python train.py --n_layer=11 --d_expert=32 --normalize_top_k=false --vocab_size=2048 --norm_eps=1e-05 --tie_embeddings=false --optimizer="adamw" --lr=0.00207 --beta2=0.95
Below are experts of layer 8 (counted from 0) of a mixture-of-experts language model. Rows are named gate (a neuron's input weights, with its number), up (a neuron's input weights, with its number) and show model dimensions 0-79. Each number is 500 + 50 x the weight over its row's rms, rounded and kept within 0 to 999. Numbers have three digits each.
Before each expert's rows: "gets" lists some tokens that make up at least twice as much of what it gets as of all text. This comes from a sample of Wikipedia text that the model never trained on. Tokens count by the router's weight.

# expert 141
gets: " |", ")", ";", "al", " City", " /"
gate0:496516414461511411510541414453617504496569505500580526508452493497519484533457556462367492552477501468516526575587456471492527503525573545463487535505475546473499604483479472493456472450421451588449408328519498465487501549526390468501513492
up0:467493461510404548552583509424593558456596496570492549426473566481513515539500488485416500493458482519649550541528466402509464490556459529526525523541461494477565535552463594493437536403402485487469492416555419390500492449449466509441594493
gate1:468513510484529565503451582465559519540528431536533420477570464516401429463596536454507531553400369532374430539527470437517563448515512475475405460457576439501532483451515496553516503549448465459480592505469519477535566412483558351410522445
up1:504503447458494437626479459439439482521477501488423495454463533397523505520499443483513535562465517542543557558624400428492534546452525569468522485350454471559457570475528473519528371405512532472454523518421579474538569512539536516537544547

# expert 142
gets: " and", ",", " &", " |", " of", ";"
gate0:493434471444434506407560558525550482512541527582480463472461484504532407505513508492494459494531490578617491461566448414477525424438504530466447520528504484558530519553449621505511491466499559583488512471484572537463517484531513555401369450
up0:449435494531494447471554580531507528601530493571448483510488544471547380532586441542550540439537547579612533395603453468566506476401499556501440490535485463542524538554418577538469516493469526521533522436552540580579453522512472554430390425
gate1:438569541467476536479434417460540501539512454494536546491486509512554567420499614496505478554574527449522506558373479488502552443506549553552471486481512508500495522514601484442603455471495505523573467561518545453557600474451497460627492486
up1:422549542486468461499504482469458516468568572446487527531446440475520495372509482555486490498524500445586409551483490466540587441455553609475538486403549520503543496446539523472545545541596528480469426492470445482475598495446527464553509438

# expert 130
gets: "s", "ation", "ment", "ity", "tion", "ence"
gate0:523434497502449530453473464473501507388514559518493544499518403399538558472515491482538425469599590413486586359483556502506483502569484556541458531412519534521506496519526474466505603478480444508510486534486528474451497541532490495477458436
up0:485475486461536505537508527467557573347519476554551496472558502419534510493482440503483473454532487401542595512541534487483488487534497555471485465506524532453572442559536425523481589493550563507499461499552555487489509454495554488478471446
gate1:478478584512513595566509469441559513503444310532500465556527473495389461501470463490441497475473446501402416510488451568440391471465578607522490540543488540429517505483469462449489507529552520448455477400430486585512483626527469443485467507
up1:528508584419440463564449470494584557540502428487479523582563484471547530469465583534433422478578556547402508451475502459418379626539569558554476497508519656481492423512562525475442559535517587428496501505558417535507549567534436537543504611

# expert 233
gets: " San", " An", "an", " Mar", "n", "re"
gate0:500587578441502640518481453477582555484499492467427462451485497427512595471495478526466598602510542479483431533541584513488505539504527509508445558429471521471540521459509509447549486563556494456468544450478503495581459520502516424480529456
up0:474415447446499567479578509494416556540481474542455522449537475463473576453536471544407597528520569514499518545513505517636438504520543455521479514494527524477544480472534430457571462513448506406585505481494498484478516587505585464449492550
gate1:448421476477513523409531509507444521528522499409477558506479513449477484438534495575589433531554496468352459495482489547526427401497509492524491456561608551562551446566596517524481530498513530591448605546445526481441459483471449525514390558
up1:539504514491456505540449471539507435519539534459590502415530558536460497500481646512467435494542427568576475493503539430529522443584470478436473477425509457623505560560560546503477477471460538523542464463532534451427513413547477464477472442

# expert 243
gets: " |", ",", ".", ";", " No", "ute"
gate0:524487445519476543489519559463521517515489576514511437478386459464338518493524464405539502530465438521513450545500477448469597452486547511440426449467466584428621459568583498556459511466541455561478503437432575436455416538547421478576533390
up0:401461479425524507490531490505546433525521443535512379590516481485535391523546409410459520431533476538515498517399459482446462582463529539367476572511455504497479483503485564467464482512474529478494505499447430533563493506580492487435500469
gate1:519522540499489599565538511445433394551532553476567494560556504382520540511518446457500417516449457637481497551410510505598448484495478471405500526557462517451445491553551460592540496502467513519515478552464483513611455544539552482489533465
up1:573543482468519471427465492531486516435433492592434518478399558557564417408487517549472538492512530419484567507620454494443535495471557489516418503498502484589490544420547468336480517464484481496516520467489532484424516470558425546544468624

# expert 236
gets: "s", "\"", " The", "y", "ation", "ing"
gate0:520414500409502526537667472476415461459512500561520514466422402456502573534463527424576447633498465415407470547490465571488531404593482373449605508591569566476503557515477510456446467531394471566559501447486499559487433517486506489497414504
up0:508413509437514473507538481533504455513563512495483477502480424516558507473480524450617528572564463474391484485415515481417496523599502419504569526534579585453548522544480499466508477532485561586545461519566573607503386477473470505586483506
gate1:508408505488425426528497503614431438488515488403511511440549504447466534525513502449569472596456497499528536519455450392545577494497491392467599448493443400527606567532493533438527464428499542526552464485435509474452562469496519520456520411
up1:501521530483466437537442528587449469482504519468584479477592568465567530603511490493426423557430546438552477508543495361488604504494542387506548549453473432491587456490510525493515484519608501509542419522420518521495571432520555440480531427

# expert 153
gets: " pro", " Pro", " re", "ef", " de", " ex"
gate0:508469575511474551457488468495515571511514548513520496366435394604542489457517502579524469489432412572490509480460494566514446541491469508491426504488482495526444547475554550451495549490548508509449506528572566427461476483564439568486482370
up0:510558412555549425495472547556545529509504586592498525576514541396469524482526524462444555482489540450509458436482548445501521506487575509532536590580467529459525412421508502514518518493430437475558437465486428483589529474472557473590564616
gate1:429481524496445545522458431577470445431455484490476508552589417546540579428581430449506549471487488539443455475439528510466538458407515577562395470495444577468512490533556498491534517511538555414359493515425493424512547484418361504509499507
up1:586555448577570462406547511411595520533500551490558529357419537423408423567422575509445466465491410411536494511499538448506474459585526461427513499515520460494502521474422558543494527518534460571659565524473463523441480451539630499509465450

# expert 238
gets: "al", "ic", "ive", "ing", "ical", "ed"
gate0:529556502606522581467495542422453503506505482486554480476626587448455433540551533479533581494547423507501543442470511498522492436430519585495537532423446412371526560481414519420501574509505508496487600453471497550546517476523471488454556457
up0:522452505515480486489547480489453523549530445486498515507538477493486480524486421522483537529496512508469574536541455526523566564594500528451514582446512382414474618427437487532532370468416527488571472417508541569488552463477438539496418476
gate1:458560523543564497496573483499434446530442443551463469530511428451564526518546473539483562525470506527535534501486513508496482582505536486483519554559488476404468587438420523520473386466470569497516500559409558393494488497526400531557552589
up1:481596532559531545487437487463509431539452469502376451484506454476528418596496504558435548467509542496492527487581513476455573553491494531579529519553515483532533491508434501543445443579544620440530560606478535499500462496467451458472582545

# expert 81
gets: "\n", ".", " 19", " ma", "S", " pa"
gate0:446526516361460513470519529489518527396481518504400508543519474520490469613551433497453524490565488466367524501494520489569506457517525518454453568600442514556396485484606609463486438512525574425486553531458572448563419434429454463440522461
up0:501499439418449515548511535496484451442554472397441441557518545502417512590470489540444551483563525523537538540460455511518529415459503547418430420564525518550510515508529549409520395512540560475446470498404549572494448487433571523456529428
gate1:496473498465366509540519459483451517530528469484411508512486528529472469481511534611431445434561496552583462488513524496512454570560571392427518454571513472489445516540381484510486472535448554490454524562468408518439432498476558416507485522
up1:518466510486455482527513456442325508553501426508369494573541520565532490496580496514441435415610561582542465496573452511519467581537586419453523453562575497545437512541417484522471511464425576552494523518458425533518464476538487477412524554

# expert 36
gets: " E", "y", " An", "n", " Al", " John"
gate0:541488560538430534529513571490422507430481423522466491453582484555471516477431517504470443495521432508519498471466438434512505495565576482487418544420568527495454516449485472558476472447426485568489420511384442412553582560542491474460532516
up0:439486438419553516428512444466511539526374626467508478524487515531493522576526452513469520495488506509479469514605546532534510447498508502472587486461399429514549494525542492468509540528622537453520571507563526566421428452483462579494456480
gate1:557480503487462460524537462562475476539490547566533588486433420597475536567443486504409445529467524440560587434382536501473403524496574489469507450495496530408502491467437437506547532439460476438472477439397559512451520466475389472531518470
up1:424521526505549486523524563469528502390516506476368387519565528436486454450503496511596570514538451556465429510581525532479596541465546486454464533535488417523548514505530518478456519561581541543484379465617453490407519506506549500456497510

# expert 69
gets: " di", " Di", " su", " pro", "ri", "ru"
gate0:533525517459423434509525441500466540539590524532457485500525436601541485480510421525530553512478451457491510422464459431512574472545541498527514524436528465420453569429521463471452512493481501554585548455618521418494422543542518585493507505
up0:558617415481609634495490501483636454465484567498550478583517624381509554551549592531456421511557461507568470549482488497617502508469493433491532442514489554481563432541494508528480492592498470523386504587460510578484487451469553524558455508
gate1:511461482521491345521541530454491481466449487463525455456510394565497515589523537519533531558432480492378473485476517588597431529428496469444461479467526599549467490391591462614451557565483491464477536536513514433622525476477544482522503470
up1:479622527508482624460416445536536507475549482527444472563538542500475464420512479527435417497548475507635559503591441404475563501615530556530578482559428433467504506581418500409503448534445424537468476491530479456404450537522490514488487492

# expert 173
gets: "s", " ex", " Ex", "as", " As", "os"
gate0:414502528533460516547558502536436432577437429528474492511489507488501494584504510539490459531466465483439455486565545451520438517472448558495540469525484421428477519477577456511594515449436450442593532500525518428512622516507470532366477597
up0:507518502493584476555534497469492486413351540471552406530463484540575481440469470522538499471453527473502482461517477572434547496539515555536406619435549533587540561483471490450556436528547519490458573546498550588546447418496448555569520483
gate1:458467506469399524525510478509482455470507494536478449518474542435550512525527486584580368519502533519454461451547476491509403551521577477523511486577502506441414532448484427435486572460530487450509532592528544497477550483418507506562478461
up1:497505550515393513484545470530533484446512524560493532502480504392530495621459602595591392567464538496441555471495412497466496577536515485511550473573502525440424511529515420485467481473526456441556534563565487625442534541416432517527520458

# expert 20
gets: "\n", ".", "==", "===", "=", "|"
gate0:474527540534532417501482569515423460531371486556434480501459496570513449521450466529515469498519502563465435404529497571524467441564493493461418494511557544560409501468450506492488553565419558512393545482464560527549517442555481461541446455
up0:442504534526466519434478464569558519424573513447542532430455472446486485558520420465471581548467502509463572525440546390489481536502527577503511525432444438521594559575551463508536412487552497498586430469505464570541475475476480542513546610
gate1:511557484525459529507508551488499503483485421465469548428564562549495449504451607491496416553560444460486531540470433550427583564365577492537513477592433585471532448494568471580497462515541521478531530510495383495536388480542457495356481512
up1:363521488588427555505468439500533483508556481561495579449491505599529518414432509502531524602545509519507564515499453421476428548469542492464554543520533428522480475449515573558529554369479518414490477554488407481559514467510488473584466459

# expert 195
gets: "s", "us", "ation", "x", "lic", "ress"
gate0:542592440454580503570460547409468501514505472539520532523526546556453521524476453554477450606529540508454550442462542463542526472495486476534502475569536584503486553640532490523541519590431523504568574498508533453498552496385512488519572487
up0:487489503521419460471545509587534503480488496514482596542473551529437453527430488448518542469501473488579398597492442509518472463502540412474396490537474510468480421435485485517433525444603561491446473461511415518484496461577552579533444523
gate1:473488511543566549541438519483540567487449510549400475534488489418424533592540465511462563575449467475438482500515434500471509412413498445563462480531535498468532554503492383444508439495569542514506556567396466487501510511573500496520535468
up1:481544461577507502409517532469501461484506489486535415542459420487457535472531363549515532511529573511557479435426456512586485534579425525521423494436538521533447517469536484493418476504460555505501584494545608527512522469390608537513504409